config.toml
n_experts = 64
router_score = "sigmoid"
normalize_top_k = true
routed_scale = 2.45
beta2 = 0.98
Below are experts of layer 5 (counted from 0) of a mixture-of-experts language model. Rows are named router (the router's row for the expert), gate (a neuron's input weights, with its number), up (a neuron's input weights, with its number) and show model dimensions 0-223. Each number is 500 + 25 x the weight over its row's rms, rounded and kept within 0 to 999. Numbers have three digits each.
After each expert's rows: a language model's description of what the expert responds to. This comes from a sample of Wikipedia text that the model never trained on.

# expert 53
router:489498506482483498452524531497476484476487515485485532514514525512482485478502533529436447480527537503490447524490454516503483499503488503478524462456493529515580462490514477484515542531499487519510485503489539507479463495551526521483494464472531483492503522472468485505467511520466518473495466495538545532502479482475482504458556489498476520504482488486517504466464472519504515522469512513501486501491506545477500534531514524509485486509504508529493478485506511456510460528475503466454509512464544509536493518474524504460501540497538518488500503508478469469503504468522488492493549538523495529516496504460499494531470503516477516514570522548510523458468535534514513503504
gate1:510498532487502444497515505495496529509499514499509519469520478491514458503510519504503464494507546517529464486478438509470494507539515488481541480493501519488523485527487504473484536573514483482528512554484496524494451541517456509478483555547499512474493527488505484478485512513509520490507484534507487542533490470526517489491503467472486523497499534540500493501479523556472476540504465501530459461487454508481500526527516528522473502503538533484452468494491502505464521514467500486475516520512545471567468526466500486514498513529528467509488552502489453480500504480510490449544531498485503522495447483479506503542446481522527475488500505504504496477497509503488518460471
up1:508483471496499510459494501534488501496485529532485547507433504506478516501478506513446528469498498493522502477516480505482455502512537560526493495510497508487569452509471518526490532515544485461505456499491523495562494477520507493517514513542516567497519522526546468503487477489535501548504478478554519541495497462448520484499479435460500501512500529516463522475519512501545511499551516487499468515527513505540511510501482512492485492491513500475525445510499524491508532506506485475457530536490527510460496495503508523508508514523501509505532470520475511488431518510458537491522495478493485520509486532479500516510483498506483454480515493494486532555491483480510470500526
Description: Suffixes and final word pieces completing verbs and adjectives, such as -ing, -ed, -ation, -ized, -tional, like devel-op, m-ice, et-ym-ology.

# expert 16
router:541535513541499493516486527513498495446513515542511472481496512515540550518505501511527443483527541492508511465477553521464510500494457490515513517448493504492490500529496524501549531483501503523499460479481478539487518515532524468491495490517526529494515539506499543500466521522527482497467468472549500505514528495494523494506509495530521476517523501428495464476519458483504519519525554547491500492535486550532505504534504486513561505561545513513522508494485477523503451487505491482457503482495515504512470463504479471501486483512482496515465489523483506513503469483529490489498488505483478511525528510524443512496482488470430484520473549464536482492522506474530485510476
gate0:520476479500492508520488525550522484474493526554483464516451513460459542502503492501506495479522561480510499478525492528487497472450501507532490514501533503495520527509513547502511488567483531521454521488503542513493496507507471489490529454535522493503471544540488509491456473523511471524492505513489460510472507492493540518501491456486521454501515491525512503505479492455518476479465515502484485462530504496539490478543505511521531495532535526505489493536536484500554471516476505539527531512502513512544468523485545488499452529530515455507548512512486516456541473463548519465497528479516493497488487534482525505483482509506446511520491499544525503481512548496503496510506
up0:469528496511509495511528474468476494562479507509502491489561522513500480496479507494522514493479464517485473530464486491534552544519457523481483522470459499491487497497506433483462542505552518492527497476524532535514500495466523511476458504497461509501497479476556519449521514469488497483495502455484542522471468516521545476503441473444496531485470506499481535460507479535470526512488492520500464493486539498441517527458538505480447493509449469516531533484460492491473510485507503512519471509479495473495505537507507494488479491470520480499494472492504486487460505491514481495477549526551515503525521505507499500513508533518504475444506512505503484489487509498489476506463
Description: Single capitals or short first pieces that begin capitalized names, titles and abbreviations, such as M, P, G in TRIPS, BPI, Get.

# expert 15
router:533517506560505501515491526534476518478488537533562469490507501540488521501537496514499457490514508494530475503492518539459547505509463511495496508429504479494480497485468483468539541536495522505510513460489502498465514514521496470492503459558547514479518516500515548499450527568505488501470444483503503515463477502518506465450525479511477548504526564456500496473497491504497539487516544541515467485523489487486508475522514519510503476549495505519532532493503488481462495505509477528505504512472495503535496495480475481491525523507472497508462482534475497487539510477532473526491516512502467492518528496512491498494439508504499483480474535489528485483529535478529543508509
gate1:493463560504512521507552527477474528484518530450501543516559505516492494509469494486467477510494517502520488491533466499492517542541509433484481479531508498518508529448472451506454464492459519522534511484500493475491474538516517533469488478465541506496514489497516491511485529487513468528459493505502519524499470459460541510489493525469432554505470507514518495499551558538522485498493552498494512541522482507481508470539487524490502488509490477477468507510498472490520497496494518499491484485500501509468475482530502488492519544466500484469471494518510463520517513477487491503477519502498486535492536516501472476535502553489515515487520494508509563515519525538554484490501
up1:468507538510525497504467480509462538457466478529533491515525514501522488492472484451498520482502510525493526499472470507560546461437550486478495477505484498486492511547490520513472516481547528473521487491540488515457432515501500501496464474510463492516517526468466504499515518479462489482510472497498528529485511536494532546527547507493452519514464517528475502507417492495448515503502454468472477470509505496504495520499476503530490478508489473521468501468502462497514516472498518489521557530478514488530512496462497476529473501462511455482463481496489517508526524484500517493461483533469492492517506527512467505485533473535485519514514493504492485482507537502483476553487
Description: Final pieces of names and proper nouns (Greec-e, Saarin-en, Serb-ian) and second words of place names like County, York, States, University.

# expert 0
router:540499517484456505524501541506476490507448487525519508486476521475509499499529492542471469504527545527446525468521520496508533478527442489536534541468486502494513483522506510495499517545508511513472461526500527547473505507537496493514548522478545486490491496480480513505510458519492473505486494549541520480473525495526497511491537482513508484526492485486486484475481518469496537523498551497492472443541505487475490489492500506498511513494514437533493479470552475522497527523487475485499581523434509472547495493470478505524491493507450492482493463529485500478498507483524492453549485511504524513470535491504533510519519485482528495530493493511536517481468531534513503530519
gate1:440506533479482522511499525511532488530506510487531536486515559520479480463525483529500457504514554547504479484504500497516516456440483510517483539460515479465538480481530517504466513513463487524500490509522504523498486548524506521483528488488542489491460520470481529546491471490453460530507540534525496489498451487498511475490516483489514482499485477497515496489505493482489503521488500492461440505559488494524515450505536499491495521502469523549482484537512477483540524465482497544531512494494496484508479502506503528557522459496456470462527493492488508507495558491498501493472469492535508483495502485541451496486515498466496499495510471508537479536495508548531536531511
up1:490499513485514515503526476473544524515448452502479456494462481517486492483519473468546493515556531514524499549515513497498507496522543493496496527495469496467492502529511528502517532546501513522475536490505463517480500512477500521489513498491517507484457537501501511494513533504504467477472480532516477459498496533531457542478490508494508572512517495471489456531463518480517548504493508496506535506481520502491527524519518489472470492443544495534508558502573475574473491489481527530482476496457524478497509498498477497541505501519498506468523502531460536559467524508510484478503505511496484521512543518521520485506518517513501544487500457491505550520489515530521493469490
Description: Articles and possessives before a noun (the, The, his, Its, Her), ranking adjectives like first, largest, original, debut, and name-initial fragments.

# expert 56
router:489518471511483496470483512498502453540444465480521536506473575543518461517504472548517473488540547481543489494483527493467546489488462504498529522459517489486471518542482513489523503485479485505489495481462523521484515489542515516511497482519512477520490545492463503519505507528516470494456466492453494485508471539521507502488489476477535511466504533485470509508491495536489527459444531503492502438523495512511479433490466487519545464483494469521507531505533513484511500474491482445448483481462509510530479505513465454543515500480473521514506466499506497521531510495526480504477513525522506525459505517498493486498499469511525491527502498547507497479502540471502525481479
gate0:549557506523473482524497522477484520516520489513498502522471519521526518460487495486476488488515539500449507488504520531486520492477484505442463516495501478506484520501491473508516552499516455532508498531478459527483529501517537476506482497529512431485519514503508548538494489480521465529444513503484427478482500491461528474519515505464486511504456508492517550520493507483511509455519506445504453475521484499507516501472551558500512533511531453492506491517484493492478501496484510470479504544439465457502451480494500460501528487527484518496514511555490487511530461465462485479531509517499492503487488500486489493502499470456474489497500540499522508475503490481474492461532
up0:447528462506538501471475497461523515571496547542490507510522530532534497539455482553529517492519502495497498497486473459498488489472518506508463493503501446513533506502479471559475503479504511496522508518516507519455466522485493484525498528490499543515488517477523499502528522488485478496490446473511501499522538518495520516513516463490527471503508522503496488491498465524487507505488562514483529483512503462502499487479530501479555466532546472497456533526490509448524497441566486523499491469531510509504527484478524506498529504517528520497516499502459469486518487490538421498488565481482473462506511504502486515477493464475467503529512504537481493469484501494496497494511
Description: Plural suffixes and endings at word end like -s, -es, -ers, -tions, -ies, often before of, and, were; also they.

# expert 4
router:530532498478524481468561509523534508513478486540493450485526528528454553465530492481438455480482500491491497519474528498509490493483495474503496493470506519485492475508493550507523539507479476483500480494457526515465515454539543493504473526494519503506484472496508485471511525552460513510487530492482515470528488508476484545507510490488506479495495559479497519525556481550470517508500523540517506511532503515460468472518518520513501474529502479496472518511531491471490483417491525519497508536440521507506492488507458501483482531477538495485478466513478469520498538476517498493478474476523511494511556523537495525522466526503499484509471527501531473508526517540537511499525
gate1:497521448477499515474493537559505519487508493483510498477510486510479497481507469521513491462457532498522457533521425543512508536500502476499490489465515505491470437491415525485470518491524506473469546487541519521451511448514518514516486477466511522495556495494486535492488528542494504496501530504531487501519485493543466530474496496501471508482488556492508534493532533472500500498508499521490474480519521516519449469491508522504501492519486463502462503492522487453504522448486489510547525492467485471502479493483514494508483487456516518523507473535461484505501538498520500499477495493499492490505502511499478482520439503460532511479464526489548528505499482512554547505525
up1:483584483471538500461458506497513504465517494490504493529494514494472537499514455519498502515518489528524479540464524540527508517500499526474509530456506529512494470472491528483458529496478478478476464473550487484506511446512494534515467460534493563506491523511484497504484518530473505514545452522517486487532482476527495497520489463503451481499488507535406505495497536504515489503514542552476513457520529531492504496493452484512495496502520481509461527520529531483481504524484477518503511464477520511502481474536495513527520468537521471494479486510489488497512518523528531522490527503522524478510494538497523512521450493511503530485509526523518540451511495537494498462517
Description: Field labels and numbers in infoboxes, tables and lists, such as Preceded, Born, Coordinates, Apps, years, closing parentheses.

# expert 17
router:506525528529518487520513496535508497503492507498526496470483513495469559514489475471505461476502504497492499502530490485524498448480474514552494501479507472528494449501485504506480499487493501499466465506507478513486515491557520516533515468481553545435521557493529532527461482517475503525500495496512513477514503496504454502473509507465470521505478529490483513503501527514507512495504540509484481502510481530501478534523491513524486465527544496477476516525523468466477504507496486451499515470440523490492529524492503516479508552521497532500507446491446481450476514429502487490508462475500474524491531497496510510544514517494557433534491546518534524506437519501524518520472
gate0:487522486500507543516477527518505507520484508492490486448501507530443526508520521534464494450505503478505466500532501516498446505516475523549493494493488444483484473478538506482462492495480473501488510491483506517505519473536483516519473463537548535484508532500501507540473463555435490506487502483537485496517474485500486460492525533527526487476459526471467511478513532491502504505462557492483486470519505476489481519478505501486480512474508505481502474510500433431528474522473512466495539528490504525489527514483482505472505530466456513496514491485513473478502528471553526462482484488501507470454471487485510500534531509446518471487514513511473524481460459523532527481488
up0:483488504487538500517461518487480515526492490499521495469460491513497492480538475502473483475497489463490501441517477518527515485534499486510499514482528452501510452528524525467461503539562505469531520498506527520441493491515485467517525484507527540513514500469492502518475520482502515528541497477468431505543563469504482493531491498491487523528518497457510507542535514511525452483524527452478488461508492467538530542493483532489499514502507531525495470502488478510493480517536492474505471518512507472511498475504482526522492508517496543525486516505489495517471502527504490481487418535515498425457491477503546490510528475458462500499467516524494493537512491464488492483469
Description: Table pipes, == heading markers, digits, and values in infobox or taxonomy fields, such as Phylum: M(ollusca), GNIS IDs, population figures.

# expert 19
router:535475459521470484503485510472509531480498513528555479481481558492480566494465501488516418488472517498487515523504495444511488476524473491497577516497510481508487506515494524510494559519475463506505466495509467549490520496519535506455473514474515498501511482491444530500479476551515475476514511510490510512487479507528479508500538468487500495483474520473489530481487503524515506511454523539530488491528475553462450447486504548494517491536527476517481442492512497489462472477477497475466525495474495542510482486456484502482498575507484505479485525510522511490499474484504512471478486514507530524479505488468496482507513527492511482516500505506550490531476517486501507505473
gate1:565490510511509491510488530485462475505484473506522500515472509485512517440508494499545449481532531499488461490445514526528515488563450467478531500498481504486508510516513468457517518547488486476430496499474473518483483455507470526512476496507523465471505454467486506497490503520484493491507465463509509488475490507506482500482533462515483472496465504508521514498505499494492476533503527510536465448502503521478519533528474519531506505473486515481493486514553491513547516533513493466516516496508541490478502514468468538470506526498534469470474503461534497514455563481487499534471514483545532513495479535509508536474504505507519490532537512510484489544485503525574501495495
up1:517460495514474512454507502509486477530518521500560481511494501480521561459485435473536447520498455489536514529489511486531469478540498496538530524505501484478520482488504478490539529511487508477458516479528450539500468464501520507501523513520514498503518496482458494486469471496512480501502477462499517463483495538522463503509526464511475513530457489520491563469491521503456472470471527518505532459479500528476499497506475524525540491432522489465480489503543502488498488515456514480523518484516534505483479520492478500511476508494490487484516502488493533526471532461501527482457533489503504533482457467477513532499490505527484499512535495502502477539431532487539523505489
Description: Line breaks in infoboxes, tables and lists (after "Medal record", birth places), plus section breaks and common words like he, the.

# expert 31
router:527485503537517456543484496526474478495484526536491485475490487523515499485511509522479470489496555512527448495477475514502527472511478488458517482439481520493517488525479489515521522525507526510522477502492520536484498510547521497487512494553542489511516534495511548504466512527506469469476458510529503507481500448501530518495518440510477479517500533449501511465479464526493454524484538529491510512512464510481486490519539494472531495536484508506557515485497433502462488497517479489466499520494498470493488465479504520491531539502518503493482500550460507513492510454516512488488522516479480505514567522478462503562525517518477527513527515454509470501460500494558473513496
gate0:504457515491462442507487555508478498529522485520540499481509471497544533499480487473543500493473546493524510496530461508503518500534497514484516488456500482499555537495467526493507504494482514519480466540511508500503456502511491502482482495469509478532490584525497489497476498513442485507496505512490519516534518469525571523498504507505552468462504447497459488450511512497492488534463494518501512479508526521409503494494509477464500497524485491536532515479506516516507508495547466504504511489520497498525540517506505487503504507472486494524515492535499534464483531468444485475482513497497475473509535501529477481526517462453479542478501529447520482511509495471514528507505
up0:533528510489476508541469528501493486507495476474516505486507515516537469539495533505468504508475516509492511550479522463497460502433488504510505536483502515493466484537503524566497564480526493521518520521485503524535533462506528491486526502513494483484519509487494502521486440494497533494504479486516526537493487526480509476498490487509518472475497517472547483488497477547509527485504505459500491472483528519525488487507506461470471555481465515556499483469492421476533496505500511459461541500491521519518525503530529537486483496484517488499532500504502480456551498495525514495510492461472515481513535459443469504513520507462479531504481500478528450546506473477504561510505
Description: Continuations of capitalized acronyms and titles, such as Nintendo DS, IND, US, plus colons after infobox fields like Conservation status.

# expert 58
router:531475478488516469535494535516531501492500493489519495519530556511538520458528467497507514468512549487470463510521502463486475472542445494465495503470475479523524467522495541533498495496487471506489481500505513524488495493524486504478496480510549491491502552478500515516483516477473457496478534506505491524459487519516505530469481467512493547544474489474485528508531493543452520526497500474505504521519501510532469497511500552490529503505487509527508498501496526497479506495503501482489540452512518529525498498473520433487494546490490498497452483494526489491524470417451493457464450512534527489465497501533521500503475470512463486529492542521550443523483494516526522515502
gate0:534486506428506500461446499480507508505512540525542507500488526527497539460506510473498514525530537487477431450469465476478468526472544485492518482520458539521488500534511501511480474508503467539517563495482527524522492470513487499485488485484532481509456492494510494529525517505514480495476511545533529534504468524501478476571482541448493508517488496470480426523506498549488507493495478498516462518512503447517545505493509543504497525500511477525509507525501467502477495461495450522492486460501505500549475469495468475538454517483509487513500518460504497505506486476501485458520490504491503493478490486485502478506509533477488477501545486512525481512492541512497499488520
up0:518471521498525513527499497488462528470511451504495561521524478484442449491486527535518526501511482498515515524511512513537511478488497464497524532528482536504525489509504527465549531518444499531487532504546519507468460496496466490523474528499449475528526514525498503544487488508472480517558513470471537486493511553512492520490504513517497507489487514507477497502530467498497530520503497530567516452470471497494506507511492485493527470508556530466471530537506486521473506504545508479529497482517531507456492519473468491454514569479489509471509501506515485477511498529525503444501530478488492519475520478488506461484499499518514527494464488518501485513521520517526462523564
Description: Connecting words in running prose, mostly and, commas, was, to, but, which, when, joining clauses and list items.

# expert 9
router:497490480480508500535483536513542507511492462476503511483511548538478500475513471547471476471513507479512504501542487499468537464494482487482515542497443491528509478502466538499521508515491490517519486498562503539511476528528494480502506449474529473497515562483548520499452476513491494516495525538485490519507502531480488526448478496499494476525453503481501502510515478494496558509517504494471478481534488547505455469519532491538527496521520469508481460508527477512500502490459530442488489464513500509558452468484509503509499502489493523502463509480517467492496468416492480440500494511516539534495541487537512482515489500491503467531488525503551484503476510498509492507482
gate2:512507509522510544513497538502522521521520485512508524495515555512467482449526457526564497480543506504474507548538454511525493486456512467519463517484513443462477479482491531507492506503491539526518525490531529508487479533512491512515480478503521468505520502486532491533453470488458479522539502464507537512504512494462474524452526526509520493474503514479497515451502540491480543497534479568513485486531484521528467484500506512511528518505499471465519480457557502515497492496458489439494510453507528505544494465469499453505493512534518461486486486496483506504521488484518490449495495526523529512474509479481506460505482510497515531519469526501463499452497508477516498504521
up2:514454545501520515474477507511465535423549536532504490526481491550536458501494477454507484454528497516519464507519507517503446530535519491499491451507494522483519497501513482505520482456496478539473500512482493481458493528516499512529534501485491515493507506511489472523508480506486488519493520441516520474503527507512497446529474470458528558475499528507497497529506547470460496486499458457468450494505543456542522484551504518487456484495477520503507514492483468482476515504518496498504520537490503513509527497516512488496489486509514514535504472530458449484453492507485547505492504507522444497533442488511505491517540495496488494509528532530464481502483497526522495503512
Description: Verbs and connectives opening a predicate or clause in biographies and film text, such as was, had, became, including, as, and.

# expert 61
router:553534484532466519471507544526522481480512505532581463489538489545463549522516488492516467458523541497514518496494519528496535476503502487475506527451513504506476480513477488480524531518495490526512507483479481500491484514523473505490501459522538488470529521511548555493484514559506484489481460502489475510472551506481495479464535492528490506506522530419516493500499482487480512515513531535549483491522484514491512476501507511507498508544509497505507521496508497502478489492494474484474548477480504498526483472494466450540502508518460503478471511496491500464549485493527494492489484502542475496534514475519467510476468491488494436482491537458535473506541538489528538506497
gate1:509497505501456498538455524494507498486463495549490516516539475518504484508533487522492464490505506443490519488488493520437516526484469503499497535495526508498472490539512485473477509461524499522481505408475472493498532528498497524521469499552528500484517522509493555477508503474538502472529483492500444507487482501491500491509531526535531514518516528489505552489533499488466528488484519532527452457522536490512500469484511522513517479497520520543530533465502542468479532539514522512529481506490487472486498533505506504506478490498505473478510447464463554523536484522487488535529550512533470520513472489501482493529454483510537471495505496503547495497521508536512543528486
up1:513514484514523483567517529515487541502487500465464510518512519530485438498517480504472490512528480483482482519432464528489492495496467512469473504521489500507524487479556511468540556544454527507529550475513475501518489510488452465519499491505515493497519519468473456541517522447547460470522496534536481524487509468528540486483497486517509476545530439497535477500502462480455497496539483471515500504514518498505509477500504529510498522501490492508479528450469513505497475525534501481527541464505471455525473521499465485510482506510499551504502485497550501459481498474464501491508545506493526513477506478493547506519514490449493484506502481490507491479522484517534510499506
Description: Tokens completing a word before a space, often given names and surname endings such as David, Scott, Frank-lin, Car-on, plus He, She.

# expert 39
router:573550530475464508532480513525457498518528521532509465492497490490509502525521474504520454482511504454522494506535506508479485499503491494439489494454531489540493511500513524554515466539454537491508514514477505527473546486524494480473487505498497501491457476501535563508494504528484478502498502498546492539473545529522482526469541495542498528453482524485490490499515499476500497464476497517526471477516468528442504447527501518527490525504508476461552508466530482504508483479491488471471513486493489533524461490494522499495522498476470505473471506534514497517513481467520492493504511544519536509495559481527465469508468480527503471536493522516495521477465517478529529528496
gate0:496520540468537458526508511548540454475516455507522484454517503492539501497510471521516477491530544490458519495448521490474514526507527435537479533489514502515454476542521492490519506535501517547518522494518511525428516487517518541465529474505502474519458464465485512501534495517516483521562489510500477524513468509498478493495506518527482466473474534466506485513498493492469511500537511511524491489496503552470497500552423470531490529485509509471483471523529488532531490560506486496531513510521537492508502510473490488535486527510508504477503519534491494474496536510534499508482477546509501515513495499479512460518493481508489494513481486494491516463476515513560474489502
up0:466512520478487520508506442498480526533488550468487515508507521497521482476509486499491504527461533509470462474492511523497502498490494517492516456473529543498523483489522473472503523523504500508489492513525546491505507461506537444517501516502497493494454479494424548524468486488489499464462505537521515558528530541537517523507477486471489496516484476509485534475530478498510483514506482512511497479516556574515488492481509480481521472489493476515464509497472571467537470530512544508438492571506536540517490506487477525485521506494474506490527488508513498528551445503512456528516515536538526491501513467473522492494520492491465480523512472516488508491516516508483500497518
Description: Articles, possessives and nationality adjectives starting a noun phrase (a one-year contract, his, American, British), plus table pipes and possessive s.

# expert 22
router:513494512483480442471494481494527506515491465523537495481483537492509472511487478511531472478497516553440454485548485496530499508521465516492510508510522493516516479550507522462518505512507518504508515512531493541458519503566525489483495499495545518502467483473543509507507506537489531474502540502548498493494478548540466514487496501525499550488515554449517534514485539506504515485477488497473499502460498516493501530518472513534492475507528479516560486501517510492488486494507491488460531486465506529494519478505478480481439515523495519509512489495519532457476545473515492474459479514550550500461497509487533486557465510513477480498481488527524509510536498508557535521463
gate1:486526530518457520469487520521553497513482456527522516453470509506500520470464510504492499507513481530469496503512492502535508496519465525497525530499517476516537523517521450495510560500468508520495511486532436502450450436523520485498477490505527500473466479468524514461535526468536531484476498506536501519511472479484534544454494507497516473503516538503480510523475538482552532493527501522502452498480463527506522503525528509582514477497518490517486512452503478509519476487505496467504507490455477487501460476497490456494476494550484482508458471517540496461525464495516500458495532498521494509542464491534506495511487493509506478492525493495537509478489491510498523498459
up1:487479521483517541497548517476511489509462507494514481533528444518517476546523489522525493480483523468521469543506467463506462505446492494450473530485511480484508514464483551529468454506503470497493477517487517516509519496520500534492521549459489501478515496457513494498462523508506482497485524519478493529522521531515480520528479526502522491527466473483480497478491508505486502473474513485508480481520484512471477511534481519456479459500526550484474518499545527485521509528509488537494512507524494521545484490483529527472560531418510531525459479480484453503502531495469475514537493471504507454501496464498494436470496538500469499496492517561497477515520484469478507486497
Description: Inner syllables of names and words such as ab, up, ip, ant (Bern-ab-é, en-ab-les), plus table column bars in sports and election statistics.

# expert 46
router:510485514519474482474514506529492477487496501534533498498517483539479510485512498514493467502509510504522518508498520532465538526511482495484509503413517485511493479525502510467490521513467487502474518472492535544455466487521470501494480487497524526494508512513504540517475548580517504525519464466502493535454491510502524453448541487506506534529511506456498518499487467470480554483501514532504458501513526527473507514531455522535532514543489526536524500521504503464458481488490482501463530482482507470486479474495469457519499515506475519518441511535496489467503501496535468518473529508566499522475505466538513491495455515467473504506470518514514529497508545477526549482494
gate1:537477499491467465485529490571524511461516522499502483519478521485486503497470531496483468493529498513486522484501473486450493486517519508526484495455495522501514491483482520510511481506475464537499489469519494496488498474511504463502497494467501524513499542506469515456513520525512467443534526533486477480493510510439499480493493483453463535494511491469527442500482503471470510549512472515518557500517534495565553506512527490508508509490512479457486525512529512492520471497464493465484500486534490529481518519432515496485469497467538529513444541518480529529487490521482474446465492448485495546500484526509491515499520516500470501540503532503480550486496513550479521489495
up1:524496462490472455511487494503523518517484505537509536492498526513536480541510482531527488495497477473507524551499502500493521493486494547557492572514538486503495470513524493509497517481487486479473496487501473448523566488510514481523480517478531480490519470557521507513540501506481498486509472462509526540507449500473491508475497535551510506467476538484483476511447496534493474514501498481504536504511535488542489496532491447505443534502527501503529491495515481482510531506443446492521518479536478476469512473511520485495520514521476505484503481498498458467499516495494509522513463514473481507492501446519525529521505537500541547489483518518499530492463528568460514524518
Description: Final pieces completing a word before a space, such as i, o, a, ar, ton, ia in fungi, flute, magnifica.

# expert 32
router:522491522490517501512477548510515476532530487540503466458532502515455546496513487518497472536540514515496477500542501507518482444494505484520525524466505510492467484469474511493484536497448466510518484529490494494508520502551513538494536487534552493504478513491540546473503506521513517487487475524502497504469473491443512535514515515470490493493477512483532486506519551550511505489471522520527504513536466525485459462504512509503480504489488464498496514495575464500484505454483515518477543517475484498507494490498508514522520543465478484507462449525478467550485483427496516482526490489534502475484521521478519515526487504468507557496495517476565490516514536478528513503513
gate1:536507475495520518433496527506491522535513488463507503465515510505487529466511501499493479490564527509481489492535523507486510498543508532528496485450482498513548493501495519547516519477520513535509492514494553561461524504509539558508499503497507514502524476500501497499495513506485547506478474527490486496470447507460518489506537514441498504509477479482493512467473516553514554489449535495529498467524504507487511516505510504519503512514478487517489483527536507472469472482513494526466516524463492536498496509526508539496469514512529465495522459501518505511472510457509518485445553491553516500533475559464519511494479528520506476524555490511524472508507491534537502498554
up1:536443527504529490471507535545502475488486527509484457500456482528532508526517482541503506488530449496503462439525506498478495466542480495523489472508524498517510506507524506518465497480503513503505519489466544529507556485507425499473548520525495504520472476462514528509531463510479542501487475480480520484469488540487499499500481487506511500513521473493484537500463502527506468513448523506574483464475482508472467465464493522535515496505474518529530461524517498501455501481487527522540538507485475485463497490516507543527505520508465470469514489507523518521470497495499501428525510463514514522485488510515527501500524525492461470514517504479481480512475485476508521485549
Description: Table pipes, line breaks, section markers and infobox labels like Country, Born, Preceded, plus year digits and parentheses in citations.

# expert 49
router:514484489509529512475503498498481457511488503535520532484505515536517493470473498526474483492519529523495474493504475472512513447482483529529516533489467538462513521503479539553476528510489494510512544534514471513483504481560498512491479483516507492533527514480521507499467458524479532516479479510488487507502479509487525526471494447492469524494473525472484498456502492483491495456430526541492479476501482530486462476474465493567535481550501502515504531547564479524519519465485442501518515481453518516491485520522501473514491481476501482513480479511544434486513483458528462443470510481531496495472468532509480510516485471499498505549521494491528515519500497490487507499474
gate1:543495500495429477519472529449509484506508494485496462507519519548483504440491499511450493495529543511472474522514518489480568491459513500472487539517475499453507447485499550499508526505510500509487501545484520530501500481535480501483480514516491481494501513439487482466470506483532478567518502486482504513529524498495534497489528546527525512503488509486548497503477489467484519508468527544522507472517462534533501535521485509515474539498522490503481455532523488508495449486504475505490503503474527531503484482456542515512518509485522513522490488520492469493514539483491452475525477565499516530474503574519466517515501487485488480517516511519520544478491511508501535504502
up1:494504501501527482501484517518519522506460465512493457519471489433460478534485471512490509459494499483546498558478480526490517515568481506487507549511519508474534476526525477521517469499525497500477493481503523484478486478480468471491539518484527485496530521504491504497507536487513480476529510499525496534482486494513513536502540465521526519500512459495495501467491521472493481510501467478509530500504504482529493484509555526524489507501533529489489500479498499509513483512472534530518498541477453491518451521492511507517539490540503534492503508498449510455449568498505531488476471496484499532465466480505475501469519512497471492472553470519471521510480481535536418522572
Description: Middle syllables inside proper names and words, such as Col-um-bus, Tr-um-an, L-il', Rang-ers, inc-ub-ation.